config.toml
d_expert = 32
hidden_act = "swiglu"
moe_layers = [1, 2, 3, 4, 5, 6, 7, 8, 9, 10]
router_score = "softmax"
normalize_top_k = false
balance_loss = 0.000193
init_std_router = 0.013
vocab_size = 8192
batch_tokens = 262144
max_seq_len = 384
max_steps = 3270
dataset = "wikipedia_en"
Below are experts of layer 7 (counted from 0) of a mixture-of-experts language model. Rows are named router (the router's row for the expert), gate (a neuron's input weights, with its number), up (a neuron's input weights, with its number) and show model dimensions 0-31. Each number is 128 + 24 x the weight over its row's rms, rounded and kept within 0 to 255.
After each expert's rows: a language model's description of what the expert responds to; "mostly gets" lists some tokens that are sent to it at least half of the time. This comes from a sample of Wikipedia text that the model never trained on.

# expert 0
router [158 157  95 109 145 157  98  93 141 132 103 141 115 116 160 156 118 114 143 120 118 106 101 113 176 123 125 107 159 136 117 138]
gate0 [149 141 139 121 111  96 132 130 144 105 125 102 142 111 154 137 136 132 100 113 114  91 103 140 127 127 140 104 153 174 114 127]
up0 [145 100 148 130  91 134 130 124 109 123 177 114 128 100 145 146 124 123 143 168  59 100 138 143 134 103 118 139 125 103 120 168]
gate1 [ 89 111 131 119 105 109 111 118 146 144 111  90 111 122 140 129 108 122 104 144 138  92  90 113 124 109 148 126 141 173  90 131]
up1 [124 141 143 110 121 138  93 164 158 166 140 110 121 139 126 113 137 106 143  96 131 133 149 170 173 132  92 137 162 119 105 134]
gate2 [154 110  96 124 116 109 140  99 120 114 129 167 159 115 110 156 146 122 121 121 167 128 180 137 131  83 102 133 136 141 102 106]
up2 [124 128 178 104  97 132 136 123  99 152 131 138  82 120 115 150 133 118 128 133 185 110 140 150 140 130  99 105 108 147 141  94]
gate3 [136 160  78 130 167 111 141 122  83 147 108 119 139 105 173 149 143  93 116 128 144 122 106 126 173 113 103 124 114 146 109 118]
up3 [102 157 139 135 152  87 126 156 119 104 116 143 138 167 135 150 184 152 125 137 157 106 111  97 137 105 139 151 141 141  98 129]
gate4 [ 98 127 102 107 137 120 162 154 131 146 127 136 153 118 105 115 141 113 155 146 116  88  95 153 127 122 133 103 150 130 129 109]
up4 [ 85  78 121 110 117 118 144 118 167 108 118 111 110  84 122 175  84  99 156 126 130 145 148 109 131 167 143 148 150 130 118 183]
It responds to: First pieces of capitalized personal or place names, often surnames after a first name in lists and tables, e.g. Ro(usey), A(rrington), Pe(zinok).
mostly gets: " Mi", " Ro", " Pi", " Ga", " Fer", " Pe"

# expert 49
router [140 101 116 152 114 146 128 130 123 155 106 120 109 145 177 146 129 128 134 137 128 121 108  88 154 103 119 143 151 124 111 105]
gate0 [104 110 134 163 111  99 160 147 106 109 137 157 153 158 155 166 144 143 101 105 160 137 134 111 120  92 175 137 176 149 119  94]
up0 [ 85 164 102 132  92 100 130 139 156 106 176 144 153 156 115 145 141 175 106 107 114 114 152 142 111 166  75 109 108 148 104 127]
gate1 [137 138  88 119 189 134 116 148  98 169 107 158 156 157 144 150 124 125 143 139 187 127 120 157 116 111 119 107 125 115  84  99]
up1 [116 136 130 156 125 125 121 117 145 109 142 146 122 119 148 123 113 129 124 106 150 157  88 159 118 160 154  80 127 114 111 136]
gate2 [111 125 150 164  91  90 135 142 124 143 106 103 116 106 126 123 141 104  98 129 137 143 155 165 165 120 166 148 120 147 141 148]
up2 [ 76 163 147 148 131 151 119 133 119 120 112  86 131 140 104  65 153 135 142 175 131 141  94 152 106 113 131  85 112  91 113 155]
gate3 [110 128  78 107 113 140 134 117 110  98 103 156 159 121 109 111 118 110  99  79 111 121  87 114 122 122 160  67 130 133  90 133]
up3 [147 153 133 108 102 161 152 174 140 102 105  97 112  87  93 161 119 158  74 130  76 122 148 123 132  91 148 110 128 140 115  90]
gate4 [ 93 109 135 104 139 111 114  82  76 143 106 166 149 163 125 127 151 137 119 125 113 125  87 133 146  90 124 135  95 142 109 118]
up4 [119 107 141 126 116 172 116 131 119 127 121 154 130 137 139 136 147 134 111 113 117  96 106 107  85 141 154 142 155 117 142 124]
It responds to: Opening pieces of given names of people or teams, often in tables or lists, e.g. Cris, Ra, Al, Den.
mostly gets: " Ra", " Al", " Ro", " Sal", " Ben", " Bal"

# expert 47
router [162 151 147 107 103 162 111 153  85 136 130  82 103 153 131 106 115 124  67 139 118 114 107 166 106 141 120 145 119 114 134 141]
gate0 [158 176 119 191 145  99 163 134  89 125 149 117 109 159 154 137 116 140  97 141 134 128 148 142 140 110 142  90 115 152 163  90]
up0 [142 142 114 144 120  97 153 175 108 132  96 121 128 124 142 114 137 154 109 117 171 105 102 140 108  88 132 101 102 129  90 124]
gate1 [118 120 162 145  75 160 121  92 101 132 168 115 166  97 106 127 143 142 124 127 124 110 111 143 143 109 127 156 159 112 124 123]
up1 [135 138 166 123 114 124 148 131 116 126 128 136 147 119 130 121 127 120 113 139 158  64 138 139 143 129 139 139 100 130 103 173]
gate2 [151 107  60 131 152 192  99 118 123  92 146 184 117  97 116 140 127  96 124 157 140 154 120 137 113 146  99 110 103 157  76 131]
up2 [121 152 134 125 102 131 112 116 130 127 110 121 112 102 148  96 128 110 145 123 140 170  85  83 110 119 140 136 140  90 110 150]
gate3 [121 152 126 184 131 113 148 142  60 117 164 123 123 135 175 127  84 104  89 136 147 108 110 125 119 148  84 133 120 122 146  97]
up3 [128 150 145 136 111 149 139 120 114 119 125 146 132 134  92 109  97 134 160 103  94  99 166 153 128 102 157  90 118 141 126 102]
gate4 [122 169 120  76 110 150 111 107 127 171 158 106 164 129 175 117 155 189 118 144 107 122 102  70 121  90  99 133 156 117 116 143]
up4 [111 139 113 180  67 116 102 118 141 128 148 149 159 136 111 142 162  92 193 133 124 106 148 119 152 151 125 107 155  96 127 113]
It responds to: First pieces of lowercase words, often scientific or descriptive, such as pro, geo, hydro, bio, eco(logy), rainforest.
mostly gets: " pro", " geo", " hydro", " mono", " epi", " bio"

# expert 61
router [156 108 144 144 101 113  88 139 121 111 120 130  96 125 140 121 163 163 131 152 156 136  92  97  90 145 107 121 109 165 139 135]
gate0 [172 131 133 155 136 145 125 153 111 132  96 142 156 137 126 139 128 124 110 148 170 128 105  86 126 107 102 108 177 116 139 147]
up0 [ 90 145 119 173 157 175 136  97  97 126  92 120 140 115  97 105 126 140 121 121 144 124 133 117 144 137 138 139 114 120 123 127]
gate1 [108 108  88 103 133 128 137 170 137 138 136 136 154 119 113 131 152 172 153 137 114 139 142 170 110  85  96 127 136 123 146 127]
up1 [167 141 194 124 111 122 131 136 144 123 132  91 104 113  84 145 124 122  92 121 105 128 136 119  92 148 111 105 114 125 126 174]
gate2 [101  62 129 108 162 115 140  94 102 112 166 150  76 123 170 132 116 171 164 136 165 117 153 135 106 122 130 137  68 149 126 139]
up2 [146 117 126 130 119 138  98 146 110  92 115 121 182 156 119 107 139  99 143 115 124 132 141 125 126  72 111 129 106 116 121 162]
gate3 [144 137 156 139  75 131 136  99 145  90 179 144  84  99 141 147 122 133 104 182 127  93  95 117 116 110  94 177 140 127 129  74]
up3 [ 87 127 150 134 134 156 101  96 162 101 165 114 147 122 168 126 139 133 165 130 140 120 160 150 141 100 143 136 130 164 149 124]
gate4 [ 98 142 142  90 101 134 135 151  81 145 110 107 109 164 121 148 113 139 126 137 132 168 122 135 147 130 149 131 139 179 105  99]
up4 [126 151 146  88 135 155 132  87 144 169 170 117 121 156 141  82  90 111 147 108  85 143 116 125 138 114 106 131 161 152 130 105]
It responds to: Short pieces inside ordinary English words, often after prefixes like re, pre, un, e.g. Pre-c-ious, re-lu-ctantly, Hy-m-n.
mostly gets: "pr", "sp", "found", " Nar", "exp", " Hon"

# expert 42
router [149 128 153 146 133 130 115 143  67 180 117  62 116 161  90 127 143 187 110 150 102 135 109 117  93 161 156 145 136 135 156 175]
gate0 [157 167 130 139 126 147  99 123 155 129 137 113 115 140 153 117 120 191 103 152  59 151 124 109 168 112 127 117 135 153  86 132]
up0 [136 173 131 113 137 105 100 120 113 129  57  85 144  98 158 137 137 148 160 150  91 154 140 139 161 120 119 123 116 144  94 137]
gate1 [125 116 142 116 124 151 117 117 114 169 172 107 152 116 116 124 117 174 121 106 134 154 145 104 133 121 128 150 134 112 155 115]
up1 [169 139 132 149 115 119 128 155 150 131  71 121 105 109 109 115 114 122 121 126 111 134 107 118 151 152 122 119 109 127 156  89]
gate2 [108 145 118 112 101 158 102 160 135 160 112  56 102 107 146 112  83 117 115 138 164 124 160 111 137 118 108 137 126 141 144 169]
up2 [134 114 156 153 128 162 140 132  81 133 145 104 133 185 133 125 132 105 166 155 114 174 140 140  96 151 131 143  86 156  90 122]
gate3 [155 114 114 109 142  78 129 123  86 165  87 111 120 117 125 104 153 101 146 104 114 160 166 132 171 144 115 138 122 128 121 135]
up3 [168 176 147  90 122  93 121 118  91 168  75 136 129 181 127 140 149 143 140 131  97 124 133 108 124 120 119 164 122  95 120 120]
gate4 [150  83 110 147 101 137 171 101 142  91 165 109 106 164 153 105  80 159 113 164 101 161 142 166 125 144 165 140 146 148 108 167]
up4 [ 94 177 101 152 161 127 139 132 151 153  97 132 119 112 147 119 116 144 134 113 153 117 145 135 156 111 110 105 154 117 139 152]
It responds to: Lowercase word-start pieces, often Latinate prefixes, beginning a split word in prose, e.g. pro(minence), con(sensus), tri(logy), dis, anti, plus stray spaces.
mostly gets: " pro", " con", " dis", " para", " bi", " auto"

# expert 5
router [177 204 126 131 126 110  95 116 167 156 116 126  98 128 116 126 131 143  84 114 118 121 134 125 146 113 124 154 114 159  94 148]
gate0 [138 153 124 162 182 110 142 158 132 146 165 130 117 127 145 103 159 109  92 150 146  99 159 132 130 127 133 122  95 136 117 131]
up0 [ 78 108 130 153 135 134 121  69 103 101  96 110 130 144 146 109 115 137 105 102 115 121 131  75  81 126  82 125 131 167 137 146]
gate1 [134 172  84 125 104 127 138 160 142 157 111  85 119 127 133  92 151 160 105 165 139 116 162 171 119  72 110 148 146 133 141 152]
up1 [116 130 133 122 157 116  93 113 126 157 199 131  99 158 176 147 137 161 132 116 103 138 110 104 110 146 125 126 165 128 157 132]
gate2 [148 152 148 155  74 147 105 135 141 173 115 105 146 144 153 141 128 174 102 132 122 136  90 173 135  97 126 171 126 124 128 111]
up2 [129 115 142 149 173 118  95 136 119 135 102 103 143 143 142 129  96 117 119 121 125 157 104 109 168  96 142  75  99 140 129 117]
gate3 [108 165  89 124 115 107  97  89 116 129 139 138  89 123 128 131 163 111 108 141 116 135 128 115 112 129 123 146  97 123 110 129]
up3 [126 147 133 118 119  75 125 125 126 152 148 102 162 122  88 150  91 131 134  83  81 151 106 112 120  99 122 124 175  94  96 160]
gate4 [138 177 118 135  99 111 162  98  98 143 106 108 127 112 118 187 135 168 128 159 112 104 122 153 152  93 138 166 101 149 106  95]
up4 [ 93 138 115 123 140 120 147 104 146 102 133 135 101 101 102 122 163 144 139 101 169 110 108 134 129 159  97  97 108 118 170  78]
It responds to: First syllable of capitalized names and surnames after a space or O', such as Le, Be, Ne, O'Neal, Trespasser.
mostly gets: " Be", " Ke", " Ne", " Bre", "Le", " Pe"

# expert 36
router [122 130 148 130 110 114  83  86 180  80  98 114 131 113 168 114 121 140 118 147 103 125 124 202 148 143 161 115 189 117 157  95]
gate0 [135 162 120  90 109 138 168 141  99 104 124 137 120 169 136 138 113 102 109 100 145 114 116 132 112 142 155 148 142 119 118 102]
up0 [173 174 141 105 148 124 115  87 120 162 116 104 172 116 156 172 117 149 134  84 141 131 125  87 122 141 152 153 153 144 122  98]
gate1 [132 121 105 151 147 151 163 129 143 123 140 143 128  90 110 123 143 144 136 153 156 149 161 137 124 127 146  68 168 145 181 143]
up1 [144  97 136  82 131 176  80 120 113 134 130 117 152 168  98 142 117 130 102  74 126 116 120 129 111 138 143 100 135 146 112 137]
gate2 [158 125 138 123 120 129 100 140 130 126 112 142 139 154 114 123 108 114 194 155  98 151 111 173 133 166 124 134 123 162 139 127]
up2 [108 147 137 143 126 146 139 128 150 147 161 163 130 124  81 102 119 107 141 110 117 131 140 157 136 148 162 163 148 159 114 123]
gate3 [ 88 127 119 115 174  94  96 154 127 169  98 135 152 146 109 138 118 144 145 115 132 120 139 102  94 156 159 151 159 134 104 105]
up3 [130 115 151 124 123 147 128 126 156  73 123 127  98 112 109 146 111 147 120  75 102 177 104 143  58 153 108 116 132 133 122 127]
gate4 [168 135 133 137 113 102 123 110 167 134 120 141 123 121 141 118 135  79 116 171 108 143 108 127 122 140 125 159 153 149 142 150]
up4 [186 146  78 114 102 125 144 108 131 118 126 139 134 125 166  81 147 110 124 102 129 114 121 123 135 103 110 119 108 135 118  76]
It responds to: Single capitals or short letter pieces within acronyms, abbreviations and foreign place names, e.g. U.(S)., (Y)PS, A(OC), G(h)ent, NY.
mostly gets: "″", " Kh", " H", "ST", " PA", "SD"

# expert 8
router [128 110 152  89 131 137  92 117 135 119 122 112  72  88 139 129 171 136 130 137 140  99  95 112 146 141 139 128 103 179 122 110]
gate0 [118 123  90  87 127 144 115 125 168 142 128 127 123 112  92 136 135 101 118 125 100  97 121 182 160  97 163 117 139 153 123 131]
up0 [156 152 129 133  89 126 101 150 106  83 159 159 161  79 148  93 133 147  76 156 102 125 142 128 102  82 120  89 120 158  98 121]
gate1 [125 109 147 120 117 119 192 125 144 104 104  99 125 107  90 155 147 129 169 167 119 160 135 120 119 106 128 134 128 123 112 110]
up1 [ 84  86 142 126 107 100 100 156 145 125 123 108 151 109 141 137 139 110 133 106 154 136 126 112 129  65 123 157 145 118 133 117]
gate2 [146  85  96 104 198  73 108 171 140  86 125 138 159 132 150 144  84 148 126 136 116 142 177 104 127  99 110 160 106 149 100 142]
up2 [ 94 111 128 126 132  72  88 140 104 178 143 133 117 181 143 135 138  83 127 100 100 107 133 113  95 145 140 164 129 115  84 136]
gate3 [100 118 106 117  82 111 162 143 135 158 126 128 110 150 113 108 108 118 133 141  92  97 123 167 119 113 137 132  94 147 134 137]
up3 [132 112  93 143  93  86 119 131 114 131  75  90 162  96 132  99 121 138 138 126  81 110  77 110 141  91 105 144 103  90 123 147]
gate4 [ 80 127 143 133 119 140  58 127 116 120 190 125 129 148 153 124 109 130 102 166 143 139 104  98 115 146 140 100 150 160 128 112]
up4 [110 108 112  95 148 139  81 109 159  90 152 102  92 167  72 113 163  99 196 171 142 118 124 126 131  84 147 122 134 141 143 118]
It responds to: Short word pieces inside proper names of films, places, games and teams, like In-di-go, Me-di-terranean, Hi-bernian, Bi-o-Shock.
mostly gets: " Hi", "ib", " Mad", "di", " Mir", " Ren"